Experts of a small language model.
Experts: 64 experts in each of 16 layers, 64 clamped SwiGLU neurons an expert, 4 picks a token, a softmax router.
Training: a variant of Muon for the experts, 223M tokens, 3396 steps.
Below are experts of layer 11 (counted from 0) of a mixture-of-experts language model. Rows are named router (the router's row for the expert) and show model dimensions 0-255. Each number is 50 + 15 x the weight over its row's rms, rounded and kept within 0 to 99.
After each expert's rows: a language model's description of what the expert responds to. This comes from a sample of Wikipedia text that the model never trained on.

# expert 11
router:33 49 57 37 48 24 59 66 51 56 50 43 61 74 50 47 47 72 73 42 46 51 56 36 54 64 52 23 60 56 38 29 61 69 55 25 48 33 42 29 38 37 70 28 36 53 67 82 83 58 74 55 41 40 45 45 66 63 60 39 23 52 58 40 46 57 61 61 17 45 53 33 53 32 59 68 52 45 54 48 20 53 29 44 55 50 78 17 54 45 44 55 41 55 49 54 22 52 65 33 40 39 56 64 54 60 56 42 54 85 79 34 37 41 54 31 40 71 58 56 29 39 51 69 45 38 47 27 73 57 44 82 64 69 46 39 41 46 63 52 55 49 73 35 66 37 55 58 46 45 48 60 67 35 30 54 26 52 63 35 46 51 35 68 54 43 46 68 63 51 32 57 30 30 44 47 43 41 63 50 75 76 46 20 58 61 71 75 36 56 23 31 28 39 54 69 11 70 46 45 52 90 80 42 47 52 29 29 69 56 45 56 32 41 33 59 65 69 57 63 51 78 26 63 49 59 68 34 36 30 49 35 39 39 39 60 69 42 39 80 44 58 63 65 72 39 77 53 39 41 43 52 89 59 72 46
Accented letters and word pieces inside Spanish, Portuguese and other Romance or Baltic names, often in sports tables, such as Soc-ied-ad, Espa-ñ-a, Porte-ñ-o.

# expert 5
router:46 41 62 37 48 43 47 71 71 50 43 57 64 36 44 58 53 34 50 43 48 72 57 35 55 19 62 31 26 50 30 47 76 32 69 58 46 78 25 49 45 59 45 37 54 56 37 39 85 32 59 55 45 29 52 52 64 34 39 59 74 66 72 49 22 48 67 38 44 16 62 45 56 56 67 58 54 80 26 36 50 54 28 29 46 84 84 64 49 71 62 50 42 31 90 50 24 52 47 52 53 71 77 28 47 45 56 55 43 32 18 64 72 45 71 37 50 58 76 66 41 30 44 49 61 64 51 47 37 45 28 54 48 56 64 61 55 37 60 43 29 55 70 50 70 39 54 39 66 38 43 52 53 70 65 44 43 54 29 35 67 49 65 43 77 65 65 46 65 37 58 59 61 51 46 67 31 77 41 42 50 22 60 41 66 45 64 64 32 55 65 62 42 56 12 45 49 65 49 33 00 37 64 67 65 38 28 88 65 40 39 49 60 42 52 50 42 68 57 41 59 52 40 48 56 45 61 44 64 73 41 58 41 62 71 76 56 67 65 66 75 26 68 57 45 54 59 30 59 69 60 33 63 45 48 68
Past-tense verbs and verb endings for a person's actions in biographies and plots, often after he or she, such as took, worked, defeated, returned to.

# expert 21
router:49 47 38 69 63 57 56 44 60 43 41 46 54 81 42 29 71 51 31 59 49 42 41 65 49 33 33 39 51 51 63 37 61 71 34 16 49 26 67 54 42 65 41 78 50 38 52 68 56 56 55 49 55 48 72 58 80 53 56 29 38 69 42 51 76 44 57 35 49 67 42 58 43 35 65 46 57 34 74 45 51 49 41 43 87 39 15 52 64 28 73 65 30 35 43 56 56 37 77 58 34 64 54 66 35 57 61 58 50 85 32 13 55 32 46 53 53 71 47 75 48 81 61 40 39 29 42 61 36 42 35 60 37 62 51 25 32 26 70 73 50 50 33 27 37 32 41 27 59 76 73 56 58 54 53 54 49 62 46 26 62 40 69 65 49 69 61 29 59 26 36 31 74 66 61 29 46 41 49 47 05 58 56 65 49 42 67 33 74 37 49 47 50 36 57 31 48 47 65 42 55 43 70 24 43 66 71 64 65 61 50 64 34 77 40 70 35 71 83 53 54 74 52 45 57 35 49 44 45 38 52 34 46 32 49 29 22 66 44 77 51 27 57 42 44 23 41 57 49 55 66 29 63 60 70 59
Early syllables of proper names and words after a capital letter, such as Per, Mon, Mac, the an in Pan-European, aval in Cavaliers.

# expert 6
router:49 60 59 39 33 31 80 34 48 59 57 53 35 79 46 58 73 53 69 53 49 38 53 38 70 41 18 55 29 58 35 42 18 32 18 57 28 35 53 79 38 52 27 60 51 43 52 57 65 64 31 36 45 28 58 41 74 74 63 53 42 58 40 21 66 36 65 26 54 68 44 59 46 23 37 64 57 31 63 42 48 70 48 54 74 45 41 15 57 48 45 36 30 44 45 43 52 54 27 31 41 39 42 70 34 62 29 52 36 49 61 61 54 50 12 45 32 43 43 41 35 69 55 61 53 73 47 77 32 53 49 49 50 34 55 65 58 48 72 62 48 36 46 77 45 38 40 57 57 51 71 56 57 58 63 53 46 34 64 31 29 61 60 78 52 49 48 54 34 58 25 28 30 38 63 49 68 48 60 49 51 66 35 39 56 42 42 76 41 45 49 38 19 53 72 45 67 67 81 28 34 61 45 61 59 18 63 52 36 67 60 58 24 21 67 52 58 57 45 42 26 46 24 57 58 34 57 31 34 53 49 62 60 70 31 72 78 21 54 33 48 42 57 45 37 45 09 76 33 26 62 35 50 36 47 67
Nouns for people, kin and roles after the, a or 's, often before of or who, such as son, friend, player, candidate.

# expert 20
router:40 62 22 59 24 37 54 45 60 49 65 51 44 47 69 44 47 34 46 58 59 41 52 26 71 81 55 43 40 57 48 47 47 65 36 83 58 42 59 52 45 52 24 45 54 54 44 55 58 26 57 14 58 44 31 58 52 64 51 45 53 72 60 55 39 37 60 56 37 28 36 41 40 51 66 59 50 60 54 38 47 16 51 52 35 28 34 39 55 66 57 24 62 29 56 65 46 60 58 44 13 52 50 37 66 32 64 45 69 34 64 60 63 70 42 63 30 86 49 42 49 63 49 51 59 70 34 37 59 39 46 53 23 50 26 31 62 59 48 57 41 60 40 62 51 44 64 50 32 48 50 54 53 46 58 50 39 50 73 56 44 62 51 26 33 35 47 71 38 76 59 47 57 51 80 50 59 59 62 34 51 66 73 33 37 32 40 73 53 54 34 11 69 61 56 36 49 47 71 25 58 54 50 85 75 46 66 44 78 30 59 34 45 60 51 51 40 38 46 24 42 18 72 37 43 26 45 23 53 37 63 69 48 45 76 75 37 49 45 55 37 28 19 39 10 41 08 19 37 33 38 70 69 83 35 49
Nouns after the or of the naming institutions, places and media works: Army, Navy, Europe, Committee, Supreme Court, album, film.

# expert 4
router:31 51 48 54 28 29 77 24 54 23 47 56 54 42 37 61 58 57 54 54 36 58 33 61 64 69 59 21 53 78 46 60 27 21 43 85 51 42 41 59 47 51 28 76 46 57 47 57 72 76 63 31 47 26 44 53 41 62 63 45 48 82 55 40 68 62 53 50 59 62 70 36 68 54 47 43 43 50 49 52 45 61 47 43 56 42 46 33 44 54 50 44 44 15 38 78 58 58 33 60 63 58 33 56 48 50 60 49 38 47 34 54 57 79 27 56 38 52 58 32 42 59 46 76 60 76 43 48 55 44 52 50 57 48 23 66 29 43 58 47 26 47 34 71 42 29 30 38 71 43 63 54 53 81 33 34 64 58 46 44 68 55 55 74 27 28 40 85 26 45 91 54 47 44 84 57 60 46 57 52 25 93 56 53 28 35 38 35 49 44 45 66 63 45 27 43 46 52 79 55 38 56 58 65 91 39 36 65 59 39 48 46 50 30 45 48 40 50 57 61 23 57 31 51 68 33 37 50 38 65 76 55 35 36 30 44 60 49 46 40 43 44 53 52 27 30 25 59 34 30 51 15 66 82 39 73
Nouns naming institutions, offices and roles in biographies, often after of, as or a: government, school, Church, bishop, President.

# expert 56
router:43 39 71 21 69 71 76 53 40 51 53 43 42 85 32 66 73 60 56 24 25 58 34 50 58 66 46 50 66 48 46 68 46 77 25 82 34 34 59 76 25 27 30 58 44 34 71 51 55 54 42 58 58 45 54 58 45 33 46 49 55 64 50 50 44 43 58 22 56 50 61 55 52 33 50 26 78 58 70 64 59 49 38 39 38 53 55 69 41 62 36 48 71 20 42 60 49 51 47 36 69 53 66 69 60 34 66 26 53 42 66 54 69 25 31 45 60 77 24 19 55 48 35 27 61 39 32 27 38 53 41 67 72 62 80 51 39 45 75 36 51 54 53 31 25 33 73 43 67 55 47 54 51 42 48 29 73 54 58 59 57 28 48 33 42 66 30 68 59 49 48 40 39 33 45 40 79 37 76 56 59 42 64 57 21 28 68 56 56 66 36 50 56 77 56 44 53 39 32 51 36 40 43 56 25 70 57 29 95 57 21 25 56 63 39 42 65 41 63 63 50 39 35 85 57 59 57 43 47 49 77 44 50 18 48 35 67 61 44 59 55 51 47 58 30 41 31 47 69 39 59 35 33 32 47 37
English given names and surname pieces, often within compound surnames: John, Jack, Andrew, Child-ress, F-ind-lay, Berg-er.

# expert 63
router:54 36 60 74 47 49 21 54 41 23 46 40 59 45 49 68 60 41 50 55 41 44 51 41 53 65 40 43 45 43 31 60 39 50 65 40 33 37 49 24 54 48 66 23 50 69 48 52 69 48 54 30 30 46 56 69 49 82 35 54 66 53 56 48 66 53 49 45 22 42 48 78 37 70 45 73 45 70 30 60 39 49 50 34 23 42 48 44 51 60 67 54 49 61 35 58 49 72 64 38 51 70 41 29 44 51 51 72 32 36 56 43 78 40 71 59 57 53 41 19 66 51 59 40 53 19 73 13 50 43 41 44 58 67 73 56 48 35 58 31 45 27 47 62 59 33 39 51 21 63 30 50 85 40 43 57 69 68 31 14 71 51 71 62 93 42 60 34 71 60 37 58 47 54 58 84 61 46 44 53 70 42 38 68 18 62 33 50 45 57 53 89 94 52 25 48 71 54 49 46 42 29 62 52 76 64 62 56 48 52 77 54 53 44 74 61 67 60 35 53 53 78 46 42 45 62 58 35 69 55 48 28 33 50 28 31 61 60 35 42 68 57 74 50 21 60 63 39 20 73 58 52 67 58 58 46
Forms of be and have, and main verbs right after a subject, such as was, is, It was, being, caused, participating.

# expert 46
router:33 25 27 81 56 57 60 65 25 51 42 61 48 47 69 47 29 45 21 73 39 79 79 38 58 46 83 33 56 81 52 45 40 40 82 28 18 56 54 47 60 54 44 38 47 60 19 51 39 52 60 49 50 42 51 41 49 65 74 51 78 51 69 51 49 62 84 44 13 42 13 62 32 48 35 58 76 82 28 29 51 35 48 56 32 77 57 73 66 50 41 44 43 63 66 38 55 51 81 76 48 62 86 52 40 53 43 79 45 20 51 53 62 66 35 38 56 66 42 53 48 22 61 51 40 29 57 33 49 44 23 55 61 46 61 41 56 49 73 50 42 46 53 66 65 62 49 33 39 71 44 43 35 78 77 68 49 61 47 41 48 60 41 55 69 50 49 59 42 53 58 48 39 63 49 32 53 41 58 74 79 32 58 63 55 53 58 67 47 61 70 76 52 47 69 52 65 72 64 45 24 30 51 70 47 53 78 63 35 43 41 39 52 42 66 54 77 47 39 55 55 58 55 55 42 68 44 71 39 64 31 66 41 54 77 74 45 40 46 29 49 49 36 70 45 36 61 54 57 67 58 59 63 56 31 66
Commas, conjunctions, auxiliaries and adverbs that continue a clause in prose: was, were, which, but, also, eventually, yet.

# expert 32
router:69 68 46 33 65 50 59 65 36 34 61 74 68 47 50 62 46 71 63 35 73 65 51 65 22 49 57 49 46 69 42 55 41 62 50 14 55 54 46 41 30 53 38 54 45 24 42 50 52 51 55 43 31 68 14 19 66 75 45 50 38 44 57 67 63 58 44 65 71 33 45 64 52 66 50 27 66 57 61 51 47 90 48 58 31 73 50 51 59 61 40 59 53 62 51 31 73 47 35 26 68 70 37 52 67 41 42 61 54 57 38 48 47 40 50 50 61 72 22 69 71 63 68 36 57 38 46 42 52 38 75 40 67 64 44 58 41 45 33 74 38 51 41 47 24 81 48 56 21 71 46 64 47 89 38 55 79 39 73 26 52 59 69 40 54 32 70 51 48 56 39 54 25 65 74 17 60 60 65 41 56 42 48 36 69 35 41 45 23 00 48 36 51 46 74 65 43 55 24 58 63 28 63 35 50 70 71 18 38 59 32 58 68 30 52 45 51 49 61 60 68 38 38 55 35 36 46 42 45 62 45 44 56 24 50 45 47 72 71 41 44 44 61 14 51 51 59 51 36 29 44 50 31 53 40 20
Wiki section heading markers and table pipes, separator rows and column header words: ==History==, |---|---|, Written by, Won.

# expert 10
router:42 49 66 69 12 20 52 41 60 41 42 56 78 76 32 36 37 58 45 42 53 70 57 34 35 31 26 34 64 28 55 35 60 50 69 45 38 62 30 42 34 48 36 26 38 84 48 49 38 81 63 59 41 49 45 37 28 51 16 29 48 31 72 44 50 65 59 60 54 41 44 31 38 53 45 29 60 82 67 56 63 55 42 49 42 35 33 49 60 72 38 63 59 35 50 60 25 38 52 59 82 55 40 49 52 33 45 59 58 68 52 55 34 36 36 62 47 31 17 46 70 37 26 33 50 51 38 39 50 46 70 51 49 65 76 51 53 65 62 53 69 63 46 61 69 56 70 52 29 72 60 78 53 37 53 56 55 25 39 62 26 39 50 67 54 52 65 42 15 25 46 61 77 62 50 74 50 36 67 65 81 60 63 72 40 52 45 70 30 55 31 70 44 49 65 24 30 48 44 50 35 43 42 32 44 35 52 41 47 42 67 67 46 51 28 49 41 43 67 46 51 64 62 31 59 51 54 56 23 41 68 31 53 59 60 40 78 68 35 31 47 37 71 67 55 50 59 38 30 93 83 47 20 60 47 60
Short word-internal pieces inside Asian, African, Slavic and other foreign names, often after K, Z or J: Hyeok-ge-un, Kareem, Zuru.

# expert 47
router:67 50 66 39 57 34 72 27 36 51 39 34 68 71 22 39 35 60 54 64 61 49 52 68 63 67 47 31 34 39 47 60 49 41 29 46 45 62 62 61 32 32 38 36 21 57 39 34 29 39 37 51 42 59 48 63 75 40 71 54 67 62 51 42 64 51 71 32 68 63 60 81 46 70 63 41 22 43 20 78 52 31 65 54 29 29 44 65 56 37 68 52 52 36 45 69 68 64 83 31 48 51 60 75 25 27 60 55 66 60 70 52 34 52 58 33 62 47 53 44 31 69 65 20 37 14 67 63 54 57 65 55 32 48 67 39 45 26 64 43 26 49 20 58 25 69 29 48 60 48 84 48 53 52 34 83 31 78 66 57 39 28 47 37 65 40 21 60 53 42 33 70 62 47 45 41 35 45 53 65 75 58 45 48 29 61 40 20 43 35 68 89 65 53 59 31 42 53 40 47 54 27 41 90 49 50 49 47 44 75 62 63 44 50 31 50 59 51 39 50 48 41 41 45 39 49 53 67 68 41 73 29 57 53 39 47 57 47 32 33 43 58 43 48 68 43 38 72 43 56 56 52 50 25 26 33
Unusual early pieces of split words and names, plus An, not and But, such as t in Utah, An in Anonymous, olly in Hollywood.